Weights of a small mixture-of-experts language model, trained from scratch on English Wikipedia.
Size: 10 layers, width 320, vocabulary 24314, 89M parameters.
Experts: 192 cubed ReLU neurons an expert, a shared expert of 192 neurons.
Below are experts of layer 2 (counted from 0) of a mixture-of-experts language model. Rows are named router (the router's row for the expert), up (a neuron's input weights, with its number), down (a neuron's output weights, with its number) and show model dimensions 80-159. Each number is 200 + 20 x the weight over its row's rms, rounded and kept within 0 to 999.
After each expert's rows: a language model's description of what the expert responds to. This comes from a sample of Wikipedia text that the model never trained on.

# expert 6
router,198,165,155,181,214,195,206,167,230,171,196,223,210,232,195,193,197,196,227,222,187,195,219,176,215,168,219,190,182,171,210,169,191,182,213,193,208,231,173,226,223,183,224,173,175,166,205,182,214,194,217,195,216,168,233,223,194,188,226,193,216,230,191,189,210,216,197,197,186,188,161,194,206,183,184,211,184,178,198,203
up0,224,196,205,195,161,176,194,223,237,214,196,168,207,204,225,208,151,153,231,217,151,199,220,200,212,212,214,195,184,183,189,219,222,187,198,223,224,191,193,194,201,214,166,155,169,180,188,217,218,197,245,215,190,175,172,191,209,179,204,174,224,189,207,188,228,238,190,187,161,181,196,167,226,219,170,202,230,195,216,212
down0,208,197,212,145,190,188,182,188,196,196,196,193,215,179,192,223,190,180,212,205,180,207,198,199,201,193,181,174,212,214,202,211,213,210,205,182,214,203,211,184,181,175,233,185,173,190,198,189,219,194,180,208,198,213,202,230,245,213,165,210,205,202,217,208,213,164,213,208,141,207,205,222,214,203,193,247,202,219,197,187
up1,189,187,205,192,194,219,209,177,177,170,180,224,217,166,245,197,224,217,221,204,197,212,198,202,193,189,189,212,230,153,211,200,182,164,221,200,214,219,189,236,206,183,211,168,198,219,224,168,195,181,189,192,219,208,174,183,180,181,219,201,195,184,201,194,214,213,213,189,227,187,220,174,193,189,229,193,209,183,181,219
down1,210,186,191,206,203,196,167,239,215,199,184,228,204,150,192,219,192,178,214,179,187,205,183,208,224,199,186,182,175,231,199,216,211,188,208,178,218,231,177,185,202,212,187,197,240,196,192,215,214,214,223,204,201,181,170,189,277,181,188,184,211,216,197,228,204,138,225,220,206,179,242,213,219,195,241,178,175,221,183,213
up2,188,183,208,173,160,208,195,204,194,187,207,178,191,191,165,191,228,231,182,188,159,187,160,201,202,198,189,222,182,162,168,197,210,225,184,198,215,211,219,214,197,183,194,198,174,182,186,213,180,209,204,132,225,184,187,209,218,177,165,177,216,199,201,149,214,208,178,185,179,225,184,219,213,219,181,207,210,218,181,226
down2,181,220,190,192,210,197,224,202,200,215,186,226,182,218,200,210,209,249,207,202,236,148,177,202,226,211,233,152,205,204,167,197,197,188,190,187,231,193,205,184,192,177,201,184,185,195,216,214,225,208,186,179,206,200,217,222,213,209,182,232,179,198,228,185,196,246,186,193,215,186,176,211,195,196,205,168,187,205,212,221
Description: Digits in codes and tables. Zeros and other digits inside long ID numbers and table cells, table pipes in header rows, and coordinate symbol bytes after E.

# expert 12
router,207,207,184,195,200,231,214,206,231,202,195,223,204,203,173,196,206,219,223,186,184,169,190,169,206,171,212,151,163,191,222,191,168,192,202,206,217,207,191,167,190,188,201,222,162,183,210,216,209,178,204,224,202,188,213,202,178,176,219,210,194,228,213,224,233,215,198,204,157,214,200,186,208,204,209,217,211,198,219,182
up0,212,204,218,190,170,206,173,173,213,179,223,187,190,223,190,216,220,223,173,211,220,193,179,160,220,186,192,183,169,216,196,212,163,195,208,159,242,246,168,200,197,198,184,197,164,200,162,178,222,230,188,214,193,207,222,181,184,180,192,199,208,204,193,201,219,227,222,194,208,215,206,191,199,201,207,200,222,205,201,188
down0,224,193,191,149,194,195,194,181,220,230,197,200,177,192,223,204,216,222,188,212,181,197,183,213,198,214,181,180,193,206,228,212,226,190,242,208,216,191,191,237,178,194,217,233,201,185,227,181,216,241,190,214,182,224,241,198,183,246,192,202,179,213,185,181,176,150,176,185,207,199,213,190,198,229,207,190,214,219,215,207
up1,162,137,194,206,195,180,179,209,199,180,182,167,207,179,215,179,196,179,171,176,179,181,193,175,188,162,212,167,194,181,211,197,204,203,169,232,210,195,183,217,223,177,202,158,167,186,182,193,184,186,236,181,223,196,243,220,177,202,221,190,185,199,171,187,178,205,202,204,178,218,210,201,205,189,203,199,185,224,193,209
down1,199,201,174,211,198,229,218,195,191,196,232,187,213,196,190,208,171,185,176,205,205,189,223,225,208,249,190,216,169,162,209,199,198,226,185,162,211,203,198,219,224,178,199,214,194,192,224,193,185,192,170,198,206,198,219,197,197,152,212,171,210,211,156,208,230,196,193,192,187,212,192,196,218,200,145,178,234,156,216,236
up2,172,189,217,169,191,217,196,210,183,213,211,187,224,225,204,197,198,208,203,195,195,182,195,203,217,182,187,188,185,171,197,191,208,241,200,216,202,204,195,214,197,231,217,193,209,238,186,217,192,215,221,170,205,183,212,190,247,217,183,242,203,203,173,184,180,200,221,201,196,216,178,213,206,197,224,188,184,200,190,184
down2,190,224,243,178,253,222,177,186,167,194,181,201,194,198,229,217,217,194,191,210,198,212,175,217,186,225,159,222,215,215,172,171,216,175,234,204,222,172,205,188,189,221,210,235,166,232,205,178,198,230,232,211,208,208,178,192,209,200,196,222,203,205,192,203,209,212,203,225,205,226,184,218,222,247,212,216,179,197,202,182
Description: Year and number digits. Digits starting years and numbers, such as the 2 or 1 in 2011 or 1931, also decimal points and words like older.

# expert 31
router,234,217,179,208,231,214,182,164,196,205,199,216,198,186,195,183,197,190,223,185,195,197,195,167,210,197,190,201,212,183,196,233,205,188,196,210,174,172,208,226,232,192,204,240,197,193,233,184,160,211,176,212,193,187,167,168,199,222,195,173,165,183,217,215,194,179,171,207,213,222,213,191,182,177,220,186,237,225,209,157
up0,186,223,200,200,148,218,189,192,191,172,205,209,209,186,213,190,182,212,225,197,193,188,183,187,213,188,208,174,201,187,213,198,188,208,212,203,195,224,198,201,205,170,207,168,194,199,208,203,200,187,213,215,188,164,191,206,211,174,218,235,200,215,173,203,193,241,195,191,188,208,202,195,213,219,174,176,183,206,200,213
down0,201,188,207,225,235,163,174,213,204,184,184,202,161,191,237,202,228,225,189,236,183,203,221,187,220,212,207,223,166,203,191,221,197,205,183,209,201,189,223,186,206,241,188,213,224,205,194,201,229,208,174,186,216,215,180,226,179,205,217,200,183,193,219,191,232,171,192,188,195,152,231,194,216,209,187,189,159,198,162,199
up1,146,175,154,194,172,193,170,237,219,204,207,176,207,193,205,185,178,233,212,190,187,214,182,186,207,195,178,190,226,185,222,209,176,174,217,192,190,180,204,222,206,182,179,228,154,190,197,179,191,198,234,204,204,202,218,208,204,168,190,174,215,238,190,194,194,172,215,210,222,188,185,212,204,190,182,222,227,190,187,189
down1,206,206,228,177,213,209,207,237,184,149,185,161,194,189,212,170,198,209,150,192,205,256,220,184,195,211,213,216,200,228,169,194,166,213,227,209,205,220,202,162,212,199,193,182,211,183,197,206,181,207,191,210,176,190,249,186,165,185,179,203,228,209,203,207,226,212,161,206,219,208,194,186,202,179,226,173,224,190,188,195
up2,199,162,205,159,214,217,214,183,214,188,218,191,213,209,230,197,186,200,166,222,178,192,239,185,218,194,229,193,195,170,215,209,182,167,212,196,224,219,211,192,189,206,230,176,183,179,171,166,200,174,190,186,213,198,198,185,218,194,215,192,182,210,190,186,205,225,186,200,205,205,184,212,209,199,170,175,221,180,182,180
down2,177,243,168,191,213,210,187,220,235,203,196,176,203,204,237,183,170,194,211,200,234,174,223,200,168,189,222,193,213,192,205,206,163,175,207,229,185,191,175,233,161,185,196,217,177,213,168,242,235,211,201,181,189,224,218,190,184,198,165,147,211,215,155,217,168,199,185,161,197,181,224,207,188,173,197,202,164,220,213,203
Description: Open brackets and quotes. Opening parentheses, quotation marks, dashes, apostrophes before possessive s, colons, and heading markers, such as ( , ", Hulme's, ==.

# expert 9
router,171,197,174,184,227,162,214,192,198,196,206,168,200,220,232,199,179,218,209,236,177,190,185,205,205,205,231,204,161,222,189,205,223,229,198,171,199,180,211,191,232,225,194,162,154,216,187,177,186,187,181,201,195,212,207,196,174,215,219,188,189,192,227,179,199,215,163,192,155,210,172,205,199,156,240,207,186,206,213,186
up0,184,186,180,214,177,222,197,213,213,160,214,213,222,206,196,177,193,178,226,233,162,192,192,199,223,173,190,189,214,210,207,203,170,219,225,202,204,229,161,233,188,189,215,178,187,161,167,207,199,202,178,187,216,175,227,200,155,217,212,188,200,211,190,182,190,228,217,214,143,168,184,166,184,212,198,220,220,216,192,201
down0,226,172,178,221,214,208,220,232,191,212,171,178,230,206,199,211,217,205,200,228,175,200,215,214,183,156,196,191,233,272,233,244,203,198,205,164,207,198,176,190,186,187,217,193,221,172,196,199,217,199,239,170,219,207,208,193,207,219,220,223,180,245,197,225,203,192,206,197,225,204,222,203,203,220,196,194,222,192,207,174
up1,209,207,190,216,191,199,226,152,182,189,217,213,189,202,211,200,153,215,205,171,200,221,190,180,195,159,221,189,221,184,222,193,185,189,192,224,200,213,199,216,207,211,227,199,201,182,210,202,191,203,209,212,204,184,211,184,211,194,231,188,217,215,182,191,222,200,192,197,194,225,215,222,215,191,182,169,224,217,168,181
down1,223,238,186,183,197,200,198,206,212,182,199,169,207,173,183,180,210,189,159,187,230,166,218,202,170,200,205,190,213,197,188,196,223,215,213,185,194,186,167,223,200,196,195,193,196,200,161,204,175,232,207,206,185,216,221,211,212,221,188,165,215,217,189,203,222,193,177,217,184,190,184,217,189,195,212,189,203,205,251,201
up2,162,177,193,182,171,199,196,161,196,197,231,172,203,232,185,214,186,229,215,182,208,194,204,209,218,164,209,158,176,170,217,204,183,172,233,211,204,192,199,182,223,199,185,152,204,209,205,171,205,171,222,166,187,212,163,224,191,157,218,229,226,147,176,182,206,197,211,225,186,176,202,236,213,205,187,201,200,196,198,210
down2,181,184,204,195,183,158,168,141,200,212,216,188,193,188,228,194,189,186,172,191,207,198,196,225,224,163,150,193,193,205,214,199,192,204,246,204,193,188,221,210,201,153,223,210,202,209,206,197,212,199,176,186,213,174,201,186,194,221,172,212,201,186,200,199,223,215,166,236,216,192,213,189,231,171,193,228,238,236,166,210
Description: Prepositions and conjunctions. Mid-sentence function words like and, in, on, of, to, by, into that link to a following noun phrase, plus markdown table separator rows.

# expert 1
router,208,229,221,174,176,238,190,228,180,223,185,180,179,169,173,206,183,187,175,162,220,208,221,235,193,215,179,240,209,224,192,210,217,174,206,201,188,185,227,185,187,207,204,240,223,225,208,203,168,230,196,226,192,220,186,177,206,221,176,200,212,192,209,214,194,171,185,202,220,191,217,212,170,214,192,199,213,211,217,192
up0,184,188,198,193,184,235,208,175,215,194,211,177,189,215,208,185,218,188,206,232,201,183,181,186,213,216,204,185,167,191,211,174,178,197,208,204,229,221,207,232,219,185,194,186,167,176,182,163,201,215,196,188,181,154,214,211,177,199,197,226,197,210,195,145,189,202,230,203,232,202,207,188,217,188,215,184,195,244,191,177
down0,185,186,211,192,173,215,217,241,221,235,202,193,182,233,220,222,212,191,202,186,207,188,188,173,212,219,172,224,231,213,204,212,213,166,203,208,192,205,196,197,191,181,193,196,227,216,152,213,220,190,176,214,189,239,190,186,238,210,206,204,175,176,211,207,192,199,202,198,192,153,196,213,219,187,237,179,188,200,187,239
up1,205,190,206,213,206,178,184,186,221,192,212,218,227,175,216,169,195,198,217,189,183,223,216,198,238,214,218,168,193,184,208,225,194,204,202,197,206,218,199,176,205,193,227,177,183,207,197,210,219,208,230,184,193,238,235,223,170,184,211,177,198,204,184,193,210,194,181,201,184,178,180,213,250,203,190,198,185,199,180,207
down1,214,212,217,187,197,202,195,199,206,175,187,196,241,202,211,187,191,192,203,216,224,162,191,161,208,194,202,224,139,226,194,206,206,230,184,186,230,193,194,190,204,220,191,203,211,218,231,199,170,234,186,186,211,203,206,173,178,223,199,160,180,182,208,195,180,221,224,203,210,181,212,201,222,205,206,182,218,193,224,185
up2,197,198,215,206,231,213,212,202,178,198,211,196,228,208,221,197,185,213,224,210,173,199,199,212,189,201,188,164,180,186,210,192,194,178,167,173,221,220,179,223,208,200,203,158,183,184,215,231,201,158,201,207,198,195,219,222,215,194,177,172,209,217,194,184,194,203,201,173,222,181,199,209,209,219,212,175,196,205,181,198
down2,186,197,203,240,176,215,168,196,195,178,205,191,206,218,211,209,170,177,190,224,177,222,185,179,215,183,246,202,179,205,225,169,236,197,212,215,186,233,221,217,197,203,166,245,184,202,224,196,200,192,192,201,206,213,180,208,216,199,189,186,207,241,186,163,183,199,192,189,189,199,214,192,190,207,157,182,233,210,200,157
Description: Name pieces and coordinate digits. Given names, surname fragments and initials in lists of people, plus zero digits inside coordinates and model codes, such as Richard, Pall(adino), 0″E.

# expert 7
router,236,215,211,183,232,209,166,214,195,213,192,202,165,209,194,225,216,196,202,185,207,217,229,197,200,200,194,191,198,210,181,192,218,212,209,212,163,201,219,213,190,179,168,212,206,197,205,189,184,185,187,221,170,229,206,182,208,218,214,179,221,171,227,173,159,180,166,174,184,211,186,218,206,217,173,186,224,212,225,186
up0,219,217,214,196,176,179,250,175,201,177,222,194,189,238,214,198,206,170,210,202,205,168,232,197,215,214,213,164,180,157,201,215,170,216,208,199,228,176,153,222,208,188,194,178,199,220,173,206,195,199,229,194,186,210,204,192,204,217,187,164,195,206,196,179,213,195,222,159,205,200,195,193,222,183,203,212,176,192,227,171
down0,211,199,175,184,179,188,216,232,191,184,167,206,163,191,222,214,187,209,174,179,205,203,201,248,179,224,203,200,237,209,167,208,198,219,214,227,187,212,184,215,214,172,175,184,181,212,165,202,192,189,208,199,187,224,198,177,205,214,165,193,178,187,177,219,174,210,222,170,197,202,196,201,244,164,240,191,198,162,175,210
up1,233,173,193,189,160,223,185,196,197,201,201,206,201,200,209,214,183,219,187,232,162,213,183,166,218,176,172,192,198,179,193,206,186,188,182,250,208,168,141,191,219,215,199,201,182,182,186,171,195,245,220,223,233,176,193,216,241,208,197,219,191,174,200,169,197,199,202,212,171,178,175,204,228,209,212,206,208,173,182,189
down1,187,222,220,205,195,183,246,167,182,203,177,192,173,213,186,205,226,171,215,194,206,204,246,184,183,230,210,190,191,189,187,181,217,208,165,221,190,206,198,193,167,171,165,227,199,186,177,200,204,187,188,201,190,205,204,218,193,256,185,196,170,219,176,212,204,224,194,202,187,197,170,180,173,200,208,238,185,198,191,188
up2,202,189,195,235,179,198,200,196,193,194,223,225,188,201,173,188,225,234,180,181,188,188,199,165,210,203,177,166,198,197,201,191,179,205,196,224,220,212,181,184,196,197,232,186,196,203,190,168,203,187,183,205,242,210,212,208,206,192,159,185,187,226,208,193,224,200,186,213,194,173,183,236,226,187,208,210,175,193,203,190
down2,192,219,173,198,207,219,209,200,193,220,206,205,208,178,219,193,201,204,214,225,227,217,207,220,173,198,249,217,208,186,222,206,193,218,200,204,203,201,195,199,206,183,206,217,218,183,187,185,217,185,194,256,161,216,216,203,176,215,216,198,182,239,169,225,207,207,219,202,202,261,195,204,194,206,195,203,221,226,200,200
Description: Prepositions and clause openers. Prepositions and conjunctions that start a phrase, like of, in, with, when, following, In, Despite, and pipes in election result tables.

# expert 25
router,193,215,231,173,202,221,190,221,175,242,161,210,198,186,200,225,203,206,191,182,220,212,204,237,216,218,177,212,198,236,209,196,200,195,165,202,197,170,231,206,183,227,180,232,225,220,206,236,210,203,187,200,204,233,181,195,206,224,207,186,195,182,200,200,199,192,220,221,200,231,217,205,186,170,187,210,221,215,204,178
up0,160,195,192,205,205,193,226,202,209,207,185,223,206,169,200,198,188,213,233,209,182,185,248,169,179,190,160,208,197,181,187,213,186,208,243,181,225,194,178,200,208,173,209,199,157,180,194,182,202,164,211,179,227,196,206,210,200,161,160,201,180,207,193,196,217,196,196,205,203,183,191,217,162,173,199,173,268,179,193,192
down0,238,199,201,211,178,202,211,217,198,204,193,217,158,239,176,199,201,192,225,145,217,203,192,184,204,197,182,235,213,184,166,223,186,188,199,201,213,169,204,205,203,195,187,210,213,195,203,200,202,215,210,204,188,153,188,185,228,254,179,211,201,227,195,182,183,214,225,246,175,246,166,227,195,218,164,204,188,193,201,200
up1,194,153,173,236,163,193,205,173,218,196,215,240,223,190,204,158,197,216,213,199,199,159,192,212,199,208,208,187,205,173,211,208,200,214,225,205,211,188,188,234,201,180,183,176,200,178,186,214,185,188,198,194,190,189,208,212,146,203,215,199,220,213,200,165,211,211,231,178,181,209,194,184,175,206,201,189,213,179,195,201
down1,189,152,218,189,188,236,194,200,197,180,196,211,185,203,195,185,191,207,186,198,213,185,173,231,197,186,211,218,249,178,197,213,170,212,186,227,228,202,208,197,186,186,222,191,209,202,201,190,200,196,248,212,241,151,164,186,243,175,160,200,203,173,213,216,188,204,192,222,212,170,174,165,184,233,196,170,231,207,223,212
up2,202,168,185,237,198,182,208,186,214,184,220,184,215,181,231,197,219,168,224,243,191,194,200,232,220,162,149,225,198,201,233,195,182,162,190,193,218,192,176,205,206,194,209,159,207,192,169,185,197,211,174,208,207,179,231,188,227,199,213,219,192,200,172,202,208,215,221,203,168,244,222,207,208,214,209,184,212,219,198,195
down2,179,181,244,220,161,199,179,162,212,215,190,171,157,228,239,207,236,209,192,213,220,228,226,228,193,139,220,197,176,218,214,213,206,207,214,178,178,206,226,201,205,186,210,194,201,207,202,168,193,209,199,183,176,228,163,193,181,202,194,196,214,190,211,178,216,208,208,168,230,186,187,195,197,212,167,225,201,214,197,230
Description: Mid-sentence words and fragments. Assorted mid-sentence words and word pieces, such as however, annual, decisive, plus digits in years like 20(0)4 and thousands commas.

# expert 17
router,202,202,242,187,197,200,190,224,207,219,177,167,182,191,180,227,222,198,205,202,217,200,199,211,216,219,191,221,201,239,225,220,202,206,196,177,187,191,218,186,194,188,189,224,211,234,199,209,171,226,160,202,173,207,177,158,229,210,190,209,160,194,212,208,211,174,181,213,210,200,211,200,191,208,229,213,196,220,234,164
up0,168,179,153,206,212,206,189,183,233,176,200,205,191,201,193,219,211,165,213,236,158,209,200,184,214,205,225,179,204,184,178,181,141,216,182,217,197,210,185,223,212,173,210,169,192,151,185,171,226,170,196,218,210,157,187,216,210,161,215,172,190,198,189,177,214,214,194,212,189,214,199,222,227,196,177,175,190,228,220,191
down0,248,204,203,204,197,193,189,172,196,178,210,220,180,210,183,197,180,177,194,188,189,185,228,220,232,164,189,209,203,179,243,210,207,211,190,173,183,196,211,151,178,206,177,205,164,205,208,208,207,200,192,226,181,174,212,199,188,193,185,223,229,225,200,207,212,201,191,181,205,227,200,232,213,188,212,182,189,188,141,218
up1,189,157,207,240,214,221,206,220,189,186,200,195,174,212,211,209,206,213,169,209,181,186,185,187,195,221,224,192,220,207,185,177,189,228,231,217,211,182,220,205,233,245,218,186,181,192,182,205,219,184,216,186,190,194,199,203,193,168,190,185,193,223,182,164,227,207,229,197,219,184,196,180,205,191,176,212,191,200,208,177
down1,183,191,177,201,221,221,202,200,166,203,174,215,204,202,225,176,209,215,201,191,182,198,212,234,194,226,223,251,227,197,228,205,213,220,212,227,166,182,194,159,209,209,234,220,211,202,171,208,209,169,168,205,212,207,176,189,197,225,212,187,173,178,224,189,175,190,220,191,225,218,201,173,194,218,201,252,195,183,201,219
up2,200,199,199,227,207,188,208,205,185,168,212,197,227,207,218,203,172,225,184,221,173,194,204,207,215,224,184,203,178,185,198,172,192,140,209,220,212,247,150,248,204,194,200,197,219,212,194,203,198,197,213,224,226,203,222,257,188,191,214,177,204,224,208,155,160,170,194,207,176,189,225,193,204,185,231,204,172,164,223,155
down2,174,169,179,202,216,165,204,196,210,190,178,260,236,196,163,246,211,189,225,197,204,229,187,230,192,202,213,196,167,199,168,205,206,197,164,191,209,186,190,195,188,199,193,202,188,182,172,193,185,203,200,207,184,225,188,196,184,206,242,212,176,170,202,206,216,193,195,205,201,181,157,206,175,202,231,187,215,193,221,197
Description: Single capital starts. Single capital letters or short pieces that begin a word at the start of a line or after a parenthesis or hyphen, such as C(2), O(ryol), H(ong), N(assau).

# expert 4
router,184,176,177,212,192,184,221,179,229,168,223,214,213,224,205,181,200,214,210,213,176,173,209,176,185,186,206,176,202,174,212,186,194,201,210,205,233,225,188,204,226,178,213,164,164,156,201,175,213,191,216,188,225,169,209,212,177,192,219,209,201,237,190,176,220,226,203,184,182,169,162,198,227,187,191,187,177,192,183,203
up0,204,183,205,187,204,195,197,231,166,194,210,203,222,200,201,181,204,216,197,190,180,155,166,245,212,228,241,195,172,193,180,203,224,192,241,224,221,189,215,233,212,190,220,186,218,204,230,187,225,195,204,187,221,190,219,206,226,204,193,192,206,188,227,189,191,205,190,167,209,190,178,228,237,218,165,183,182,230,189,195
down0,192,181,204,176,148,198,219,208,200,214,181,202,201,176,166,227,207,189,208,170,186,211,195,210,187,196,205,207,226,221,215,174,194,230,215,173,207,188,205,171,212,201,242,214,228,177,173,213,220,172,168,200,195,194,225,170,197,200,174,222,186,169,195,193,227,190,193,189,203,216,206,152,225,201,193,230,195,161,192,216
up1,211,201,188,202,177,171,224,192,234,209,202,222,223,201,217,241,214,219,194,200,209,219,203,203,177,189,188,208,214,186,212,159,179,217,182,196,199,218,199,176,181,176,185,226,184,197,194,199,247,210,203,193,191,164,199,222,224,216,220,242,203,222,202,172,230,200,205,184,193,163,211,183,218,233,194,207,191,226,215,210
down1,201,236,209,227,177,188,204,212,212,217,215,183,208,203,203,232,182,222,165,215,201,201,173,222,193,157,205,215,228,208,212,238,196,235,178,173,216,203,196,199,181,212,167,252,160,165,202,219,177,207,210,219,171,194,217,234,178,197,196,194,199,232,190,218,155,178,175,176,198,215,214,216,206,192,190,194,200,166,192,222
up2,155,174,192,157,231,207,199,202,190,216,215,203,213,190,209,193,220,226,238,232,224,215,206,201,207,195,241,212,228,184,209,216,192,210,196,185,232,227,219,232,187,204,184,178,212,178,189,190,192,181,197,224,186,162,207,231,220,193,225,213,202,197,215,217,230,246,208,212,200,164,183,221,173,241,226,206,222,225,214,229
down2,193,191,166,191,187,221,183,218,212,206,222,199,225,209,227,219,195,238,221,220,205,174,204,164,192,193,216,195,218,156,201,225,202,212,222,210,204,222,155,204,176,244,220,214,163,223,189,191,215,184,200,175,222,236,210,198,199,214,210,208,193,211,237,202,183,194,218,196,191,208,218,222,198,174,224,178,200,210,210,222
Description: Coordinate byte, small numbers. The first byte of the invisible character after coordinates like 82°07′24″W, plus zeros and small numbers in tables and percentages.

# expert 22
router,190,192,184,195,243,171,225,175,223,173,206,245,218,175,193,214,166,184,202,172,195,211,205,217,177,178,199,178,208,196,192,211,166,166,205,197,189,190,214,181,218,206,166,184,223,180,230,223,174,203,213,224,217,218,192,175,217,210,187,196,224,222,231,200,160,184,191,194,205,195,204,225,186,229,221,172,182,171,197,170
up0,180,188,190,171,205,201,190,221,195,188,217,197,204,225,179,252,234,203,233,224,197,205,193,184,206,191,249,192,183,173,195,175,198,205,217,187,251,186,177,221,186,172,220,204,197,187,164,157,192,203,225,159,210,228,204,182,201,208,197,204,220,184,182,163,194,176,179,195,193,245,200,204,242,201,231,188,200,229,191,242
down0,213,212,204,226,182,177,200,218,186,242,200,208,226,226,203,197,192,180,235,171,230,189,191,142,206,198,215,268,221,210,220,192,205,202,170,206,169,192,179,223,164,225,213,186,194,200,199,213,189,163,188,199,183,238,231,211,209,192,232,200,189,198,237,209,218,170,204,221,213,207,218,182,217,213,168,203,188,189,203,215
up1,190,193,166,187,164,207,198,218,200,194,225,194,203,219,196,208,207,217,202,188,197,223,212,210,186,221,222,190,159,208,215,202,187,224,222,197,174,243,178,248,229,216,184,170,199,179,166,167,196,232,186,190,213,193,211,198,203,233,217,225,244,209,155,201,195,188,193,202,213,192,213,175,227,189,193,192,202,217,215,216
down1,171,167,211,212,196,181,195,182,166,190,207,190,218,249,224,183,203,210,168,236,232,223,184,186,191,199,199,218,179,213,216,236,144,199,179,199,221,186,216,201,186,177,213,246,238,159,190,204,153,192,198,177,210,173,204,183,192,188,192,215,198,177,182,181,194,229,163,206,199,202,220,221,165,194,190,189,202,185,183,191
up2,197,199,224,200,224,211,220,203,196,196,200,155,183,233,227,202,205,212,186,223,195,214,211,200,187,212,209,188,182,201,194,191,208,190,196,198,180,207,207,226,183,150,224,207,209,209,181,198,228,184,182,199,184,196,205,179,185,199,187,165,217,193,205,185,234,247,212,186,208,218,172,184,208,233,222,189,191,234,217,178
down2,183,203,190,196,213,217,200,208,229,233,232,210,205,192,214,216,163,193,198,205,180,210,207,196,188,185,150,241,176,193,200,217,180,193,182,204,188,174,209,220,216,211,194,204,222,199,200,186,170,176,186,203,218,232,215,200,178,197,184,194,207,217,194,211,201,204,171,154,206,189,182,207,180,195,168,163,222,191,176,213
Description: Sentence and line ends. Sentence-final periods, line breaks, section heading markers like == and ===, and table cell pipes that close a row.

# expert 0
router,216,209,210,162,204,225,205,206,195,205,197,219,176,178,199,174,163,202,208,203,197,218,211,199,232,168,219,220,167,211,210,161,178,206,181,178,172,186,222,213,187,228,170,215,190,222,226,204,146,215,186,238,175,233,207,184,213,206,196,213,204,185,239,241,201,194,179,166,228,235,214,194,225,252,194,221,211,154,168,182
up0,195,209,205,207,221,219,184,209,213,174,179,170,145,247,173,160,206,192,164,183,200,229,209,218,216,211,196,182,221,146,215,187,182,206,206,210,206,177,213,208,207,195,181,179,187,196,206,181,232,193,184,183,184,201,192,192,168,235,219,168,176,228,208,180,222,204,186,195,201,182,208,216,205,185,168,189,191,185,206,206
down0,198,217,191,160,239,198,161,203,207,271,211,183,241,228,210,206,203,206,248,188,155,193,195,206,174,230,197,203,200,184,202,179,208,194,195,203,215,208,198,198,202,220,196,220,200,227,198,200,193,186,183,198,216,207,181,191,232,209,186,203,185,205,169,217,161,196,194,183,203,210,253,242,168,228,228,227,199,210,214,215
up1,206,185,179,227,184,226,190,195,240,173,215,222,213,169,201,218,177,212,191,201,200,188,187,181,204,212,205,183,188,227,180,182,188,219,184,195,228,207,176,191,214,195,203,185,193,145,203,193,179,208,225,222,223,156,208,190,216,219,169,227,183,223,184,172,244,208,198,203,189,202,205,187,185,224,185,183,183,187,158,225
down1,158,168,234,209,183,215,218,203,204,190,186,191,159,172,189,171,212,196,200,198,226,196,213,215,202,186,234,191,242,192,212,234,188,179,203,207,191,219,213,182,207,240,138,188,200,211,219,208,204,206,203,215,203,190,207,188,211,229,214,191,236,159,237,228,205,207,230,176,236,190,197,207,199,191,191,225,191,189,208,183
up2,197,165,191,218,203,181,223,188,228,182,194,225,251,200,180,213,214,172,201,198,219,195,226,182,212,192,205,204,197,163,189,205,178,183,217,213,223,194,180,185,214,188,206,196,191,176,187,156,219,163,204,208,184,182,238,215,185,194,192,207,210,224,182,167,250,224,210,177,185,196,216,229,207,206,233,196,206,227,166,188
down2,209,214,182,196,182,229,219,221,213,232,181,208,188,224,241,205,165,204,209,209,209,213,161,224,183,192,192,179,217,180,172,206,188,214,186,208,224,196,154,232,212,194,213,170,214,179,205,215,180,211,191,197,189,201,226,193,200,194,225,236,196,204,195,220,193,220,164,168,207,204,206,160,202,194,200,238,227,209,230,205
Description: Articles and determiners. Articles and determiners such as the, a, an, its, their, and number words, usually after of, in or is, often before ordinals or digits.

# expert 27
router,183,182,195,169,205,210,215,193,223,161,218,191,196,219,217,159,190,212,218,209,192,197,177,216,193,185,216,199,204,192,202,160,183,198,214,190,212,205,195,219,216,214,199,203,196,158,217,195,213,199,171,210,221,195,242,212,171,173,221,218,194,206,190,164,217,196,211,178,189,167,168,204,223,173,198,209,185,185,186,190
up0,201,212,180,182,181,168,204,233,175,180,223,234,216,211,153,195,172,215,190,201,181,165,197,184,193,179,226,191,209,209,216,169,202,186,224,204,214,214,223,219,199,190,191,197,189,171,225,201,233,228,231,184,201,180,203,217,182,214,199,185,202,217,178,199,216,230,180,200,200,247,173,218,227,171,198,186,171,164,216,228
down0,224,197,161,222,182,168,200,202,179,208,188,174,199,217,192,208,176,215,217,219,227,211,203,239,195,193,237,193,221,186,196,181,196,201,231,207,166,216,169,189,185,198,196,220,219,222,210,199,211,173,238,199,183,191,170,189,218,227,151,189,198,192,209,191,179,194,209,172,208,249,209,179,207,194,178,206,210,194,218,219
up1,211,205,194,182,228,204,178,195,230,229,172,187,177,198,226,212,211,170,189,213,176,187,203,179,213,173,151,161,193,184,198,200,213,201,211,168,208,197,199,229,200,212,234,170,199,204,210,203,213,180,206,210,205,207,209,211,180,203,189,213,210,199,156,189,213,171,186,195,224,190,187,216,216,158,183,180,178,186,202,188
down1,182,213,186,206,213,200,208,209,228,225,214,211,217,218,195,188,168,205,231,202,187,180,205,208,191,206,214,200,206,237,172,208,213,200,184,148,212,175,162,180,180,220,192,154,176,188,189,224,186,218,196,189,208,214,224,198,205,179,195,199,199,204,221,201,200,188,194,172,221,224,198,190,201,179,168,199,169,207,171,210
up2,192,206,189,216,197,196,214,198,205,203,207,207,196,192,202,189,183,182,190,221,193,200,190,197,246,216,194,182,238,162,211,212,191,205,209,236,166,209,197,220,198,159,244,185,227,192,213,198,214,215,191,211,186,218,189,214,202,203,219,187,188,217,217,182,221,203,197,226,210,155,207,221,181,180,202,176,180,225,201,211
down2,194,188,191,175,162,224,238,182,187,178,193,190,191,177,197,211,212,200,180,187,240,200,213,197,192,213,214,149,192,200,176,229,233,217,183,210,214,203,190,167,148,187,194,179,184,201,218,178,187,201,188,202,206,210,205,240,232,218,200,224,202,206,215,216,202,207,191,191,198,190,199,242,182,228,211,171,212,238,187,208
Description: Table cell pipes. Pipe separators and digits in chart, squad and sports tables, plus title words like Chief, Grand, Best, Queen, gold.